From a checkpoint of a small mixture-of-experts model trained on Wikipedia.
Size: 20 layers, width 192, 52.8M parameters.
Experts: 64 experts in each of 18 layers, 80 squared ReLU neurons an expert, 4 picks a token, a sigmoid router, a shared expert of 320 neurons.
Training: a variant of SOAP for the experts, 236M tokens, 9741 steps.
Below are experts of layer 5 (counted from 0) of a mixture-of-experts language model. Rows are named router (the router's row for the expert), up (a neuron's input weights, with its number) and show model dimensions 0-191. Each number is 500 + 25 x the weight over its row's rms, rounded and kept within 0 to 999. Numbers have three digits each.
After each expert's rows: "mostly gets" lists some tokens that are sent to it at least half of the time. This comes from a sample of Wikipedia text that the model never trained on.

# expert 53
router:514495488504517530506509538527520490464487485521504493493476544518523462497509457512471506521462510498537521539488506524486511529497489479452481486498486487537489489502502440469468497524530439501506488526501492449487473444498479477507524467496495505498484484476543489442526503531441491469497464508501552444502500507498457486488504513527475476492493445528504444512534492495523452513545548488520510485463530508451480512548558513479488513490498479502505506510507517499521504555496495516472540501486527504472482504518476513491484515500496543520484518482518527478478537503532515493
up0:505456484501540502476521516492467493459577462507493480497493504471519489488457528541493548535485487522490485490488468484522512469507490489469463489469451511526520505469475507487462515494532488542524516514507512507514503485480486491505497500493504547482495557468491453470486548473495470455531471441504550454475513513544466485485530519537493469493471486501532515510526520502519521495510528508515510574494475508506509509485544544541488529489497455512520454471512513503492509504493496496479508523481487523494522558513478473479510488479507521478498502462472493511483505517518524458
up1:474506508502471504492519522509512505486523489474521526496501487552497504495483467491505513432515494491514569514533480502466485513481511527473488436528547480522525555471467487472527465500505495495539534495543504517501514503479469470499482497495484521483498508508511475486525491491482495553458478525495549492516531507500515523536504504480475520499496475495506499552519494555527466510499520511499503513524499480508510524478530558480562480473537464474482490439485494522498500477534509489535497518469501535519546479515520539535509538520523504488514483557469538477485542497464500514
up2:515480492515504491460498509467515472478507513511557464495526500486492496459541470491469434512472490483518487510541483511513515521460460529517534512520502440506484523502509460474500532498525477488503517522497506491422512459509504463527510503518476466519464512503527527481546483483500543508451533512487463486495474485503471510514528501499527497442447472503501519519489498525498482492482537514489505472499548516491506469509516525500456545471505469504562538526545528549513485484486512515478499511514532461511500493519468505537455481515498474514510496523547534489523494506505486499
up3:508534504487495517550511542527522492503468515522492488477466490487471498510510540515514518484528547486472511472491466485472503481515499532511505546479495497510508497524537505471499570503485512480496503555529480508483509521525499511498484532514489507488496498490520507503535528518476490510493500482494515474541515497463483526505464498475496514500519522514512490496487505500526521542475527485513516511528496527514504563537531471566483461483521471521461494519492531470550473472548491505528428499475526526507512464522521493500568539484446559503486522526480515565490484520534525505
mostly gets: " Car", " San", " con", " pl", " ch", " Mal"

# expert 44
router:521533552529543515531497505524532488478513530490520501496492463502484538530482517512482518493454535499538554523489478497472509506483515543526538480484499509482512476502553492498509465462534483514489468521523499484488509499553531499483529506510503506503505503514507510490464481458544529478518485523472521469455523457534491476521502480491514461501462468556512497490540509499513502470522505516513500520504483505468506516527485474476448515514477461511510459533445506526530525496496509543495504460461525523495489524507498493545493561546486540516514470466507527466446520489490509490
up0:522482513467499495548465490528549502481519555462505537493492489480508499476494485535542493549514446528472500483465510482490527450493478516462519493472561535524514447529512540509479490532512537478505526532497496438506495499480519507545495504475521484503523508491513538488534503479521502484477552503477523464496512505500483484468501559523511537527528535494543503504518506494492479551502472473504497511462494497477543486518468509531519534479485486482507519485458493489472539478525495477517522498504494494504516483491523509518514545529514447465514482512496478507526534480509551517
up1:504498494479519544504515459526515516477535499503516500458486513428540524490483506465461469478485492496521522499505537498512467503537497476550530501510458511534468496517477445547523494478526479509480469514483491514532508470492500489488470521493524447475492503483484497486532516488480492508530488494487540453472507485557502520512500493514470495494498496486501506553492480515486488470470476477513452559458445494493501469485539531532505550545481503499518528540487531501504515504508501502484521443507515494474516563501460485503523496493487460482519474501505483543551518475487508486
up2:507525498481497467513485511538490483473507500488423537493482537509460489486484530528514506459480546469493507510488516528449521515518517524471504474518523482496512515465501502520476505471475448507491517514499550469530557451502449531473497496504448492545469472472494533476444523485503487476482476481502475487524503504488499511493479514501478500520496499504507503470486547529498490462451523498464506499538540507504462517513483492491484545533508516515510515503485517473507485506506506510461496513441509514483485441487489490539529518549469505450472538507478512540477456507491487528
up3:504523504476544525515515549490519496555469514490479487505527501528496467520461496528501504474509519465493452498485492517501470416538499500500543499503498515466474471482500485508527525495462525523481538473516472459522523490501512539516442502513538491517503504537505558496496502480493513516504448480524510491500498545515501527466560520495531483499482492480497505493486448452466511508484487481510431500517542506536516496477514479510498533484556502498530498501474520504475531458489501473509497496472484506474472506501489496533504511459487539459467484499565523516509499471527510520
mostly gets: "–", "-", " d", " co", " b", "/"

# expert 32
router:527497493494505500498472504516526507496540500510518513518473525478489462529516530480504518448479508496469496543522516519495496500505480479465487454466480501489514463523541471523478468519538485577531505488519503459449451489559510476496505503510522484502485505535482514485473493516454486487478481527489531514483546493510503519498512465476507481511439461526510489484532523470526492465533539513523526509500511479477468459485533498483509481514463479506497544502477532506526513526514518520521474480509511489476488511472502498575455514495533502544478460503522503467464542507547530479
up0:498525475502438498502495446481471480478483531442504470506517466486524503497499511485491528505474519516473473481472511476491535518506484502454513496473524545495525510497508464475512507494534451507510519456491500447450468514520520510498529463481524483531501540499492487503477485451558488495503469500497497522552478507475503510510481508505494506519459438522477485492485466459511514507492508474490529470507494559471521505548495534507532545491487459549488503526457472517520489496538514485533477506501483505536523531504493502485557471492481467447495491512538508483464491498477524511
up1:493544522503495510501445516461521514484524488509550491496497492490534443497523497485459526499456505468532521547493508506511524498526497526496534496469508503475495484505500509507506542502495501521509500530507484451483531494493466492463514505499472480504489553545508539499464486474455470544482505479496491477504530435524464531476449475502466536478533497511507499458499550538514497532510500486492487502511478475474484470518532534461474429487470534508492504521496516504464522466537504507484445535485479513447462486509514499500511521522502498511460503480528471495488533505497524456
up2:533523457498501512471532489524533504494447489510527488486467470474512471471494483493548478515499529506555530492513484526524453504550508511515455484510496532506468530458510538542493479508534489507499474499473532502518535518487488472520522481487462511550475466544517501479481516512509463475499515494501483463495471505520500465485484489489474509494516479509460469497523492509467484464524513504546510477470514431472461509479540490520522513524466450496484492480492487501494510509503515531511522490518496547508489487459470539504536541545469474436512522486521467514462500530522509519
up3:537466478460525504527487533548492481513500512473496453555514534541490467489508507507490477504498507493507498497486472505476479512517499549467487496470489517506496519475506482513487458513517505504508499451520531534502485501502481505494474534475475526538459443506448475486522462468490525525528491494500532528485506526486482477516457562449501518488475464544480519584524486502483526475499537494500537523464488463520533485493501456436504523519499510493526497486512502512498483486476519518536499534479470521492530486478526487544496477550523534467500490505506511519528482513523469510
mostly gets: " with", " de", " by", " against", " With", " Genus"

# expert 15
router:517477467483520516488484537541549503494476512501513523494463437472485433489486481470484492487517525501520481510460504511495512487494481485503499460466460540457489500511506511479526499536544501535571521478501456515483513518509529488494503463483504518538463476507480506492477511484484511458498493484479513455491544483484479543491490491523523466495510458579499489499534524482534462483490494516502514492482519469461515458488540445505464520524488446528515531486449507508483480487508486503539499488504502514481489469530478508547466508530496488553504480498502514472479487482492508496
up0:502515559491473520476517460532508516509489496471493506494483519533520509521494495474514501525489521509456493520527484478490517473498481536512543495487516486493534480513510549477551518529489468518491512502509503557460470499533501530502493458446478501488533474472506494494508447507477511523481504467538538525510507469493470503539491464520484442463547506511481525459478551475523482541516510478476529514432519484528490467486519486488478498485530504516497506511467498504479473509491507518533465467519509489537459540520540468545492489496498541495505518506493473481564496492467501467
up1:495442499507488483472482471500499544505488501527546510468496442510492471525500493489464578518499525499556504526501515478457533467530486498521455516515526504526454529501521521482527496513469510508510462476501537513457497515462486503490510504493505498510494523526503486483499506499490545544496472499470454503490488494460476491456488540481493463486526521475471524530457496492514462495482525476501513488477515522495509476508506452513500456476524481468500497497463544482521511460537474543473524460546488498491502488505480517488519491495520471439437526519489488498509507532499450502
up2:508497528508491522542487496511489489538511463502481469472532450552474531482485489482468499492520555537508482494487479522456538525498510499517493503424518522520493490528495488472482497507527497478504528492476481524526485548498512491484520491496498477529503535459468493526513476487488531511504494458501523484551531542450545500553483505493472490496539503541508494531499517456485500449501481496464471479487500451509515536535503515529501539494489452477529486485491493523517487516508469516515518510484528461500494501526460458503480535488515476526482524482508487505581497528469524517
up3:525513506497490578459517528473487525466488478476529479523519506549531490495484540477515465497446445500495512480472507505549482491493505474508505485454522554514489490513488486528484459480496511475490528468544467513546517494487474575499480474522505504464484500511498491513489482494477477506514483509501430496489507492539500489509472542503498497493460531472497505495488474496493471509492497446475502500507501472478499483476486440492457505501501510511509513477483475548475461495545483533516518484460467501504474493526539505470500488429457474491526483522496485521484508466504475494
mostly gets: " In", " in", " at", " for", "In", " during"

# expert 39
router:517492530514503503546518519525502503484491507491517493497467489486500509537519476511505516500439519507496579464510497486476484516497530540517533493483476518478509502498510498515497492474523473527480474484519524505460518494577512467473529465449508517516491521511527518503458495472546503474506470518467518456507527499509460524491528505488537472511440483527553497489520545478519476478525514511510517552505481457461522484544491521482471504536461489467491482482447507492504567543504508522497510497491499469456483484507523471513506522536486541504472480493539514489462496495498499487
up0:523500504451534498521463538500475537498440497478510576513468467496525487490520463480498508525521540510497484505497497476500486530472484490516481536511500531515494474512480503506502517454554527475503481498517460507504451504465508500546482504511518497513513514516532477519458478500490499491545508493508486447496501534455482501457524520509488516451474547496530490489505493466533495518522555495521510499453441488510482498481521497489545483509488494480522497518494484511526534477506436479508511455539521528505480491475480483515485481485465494567483499483547484486491519532500514458
up1:510514508475471481530512494470505506440445542499483499498488528437522499515505484500474511533484504543461524442481468484535467474544500530503502479483483520462534470478490497481526481452460476507523495486554478533472495467523522482498521497511530489510499514460517488468459506510535518487489483484524537501476480501458516491452489542503512485489487446513541501495503491517503487539513465486517494521490487494474485498489530509502487507523524569532461500503505474470495517495550510522486449452478458473525453499477523501468514515487520524491488498509477544529491511503479468497
up2:543558512495532508502493529536520466517509494477509497505531437529510492491519458477465522484513527495506490560507499497506518482498523525511505503500483543497537459522501495532500509476524495531556474491534444508446498527507520453487519459479512515497497503494513489507534520490494538496467513512514553506457515498527442518466482482550529490534509499493501482535513510484540466531553450535471526500520505511487504481488529494494510508539484515495569468518494553492546492499504538502474500516498500502484479484495441507517453512533515495507467505497474511486525498510514498491
up3:469499527483473521501552446511506467471480530483541485475496462537510551541479501521506491490526523501433454454513460491463531540514496521549497514493486460452497471482486464532508510504510497512483524514523530507487480522490525469511537500481516501548526523461530491517480527495486503480506505460520493485505502530514486470526470495517456509507527546533508470509505510485525540489536492525527516529507511512520516502518475525470507512490459478452486482538470480510491480481455509498484483468534521503507476530549503541453507508483483543481513518491505473504539492518521494460
mostly gets: "|", " more", " un", " new", "-", " non"

# expert 6
router:517474477495518512511495516521529490460464508513505485488514463463478451506468515501438515494524513520498461513495525482463553478525503492487558481483457501478486479519495513516534499520499474515590470504504475507499506484509521474457513507436520529505487502470518504533498498490507488459519477475472554481462501506498489519483481443510511499518522492560508488501522554492496502470510479530484514516470549517469526457493517463504460523533509490532514520531463525464489504496507472489493487491460518509505484547558466510517501506506515506538502537490478514453494506491487510482
up0:475506515501431489514495472490502491508461498515513493510487458537481510485486506472539514497468532499523486532481520505500537513531508475468502498530475541478508474501504499550479495488494513526519523486528486469533513509493516478505496495470550526510511499480537529477491529491488509478525525495501488544483490504529501496540436481505497479471507444521472506527490534479568526523491470551542467525490518539536485510474456536442540524511506487459481482498475493531503507487484464448524509452518491475493496478504511563493509539477500481539549500445481513487504504501494490504
up1:516462547473533471470511477504451506525472524462501513492469537461496496477480494492537465464467523480480500512467483478446494549482479515508459517510474529481512493497506532470491533512513510509506458515511490495507477507473473509468515507515521484530526467463537543498553468549511487460538512484476465531517470486476520509514500463472511486498501475509529521503528469476462461465480518505493524511502490497472439496477503493487490523527493532448492486541496553500546450464508475512527491469549501520503505535510505519489505489507528542539464456500514502500501498508515499494
up2:493515491485534486492466509487480453534510524529506506529474471539513516529502497555447491539523542462490530464509517505482468473477516508469505530479480486514533521459481490480539494496481497574544446521475512488470517504491497518505500478464476512504521492495499510516485495488471504498513506545530527467450500486516492477488496447534508496485509499507476492490541518517551507486504518511545520529490535496539497445478490466524452504491493488511492472522447509501465503502490418464484482475453489547509491505486488496515518497480543509480463494463525467505513516499509521489
up3:512505501483492528494511522539444474528558494501501494489498511523477507490516510541477538529501498487483497478449473534472513494511476532469532473464518475513489517444498478497510549519521507508483513509486451495532464509500496516526492519479466507537502497511486514553511468505499484476506520474495502495444506527483482462459437466479508475489512490512486487517484552494490537513489490489471478553502453516526505452522550488523526481510469480514521502517470478522501504500494494549512526460484457496501470413519511511508474541493509519501517527517496522515549472529475473518
mostly gets: " during", " at", " after", " from", " under", " off"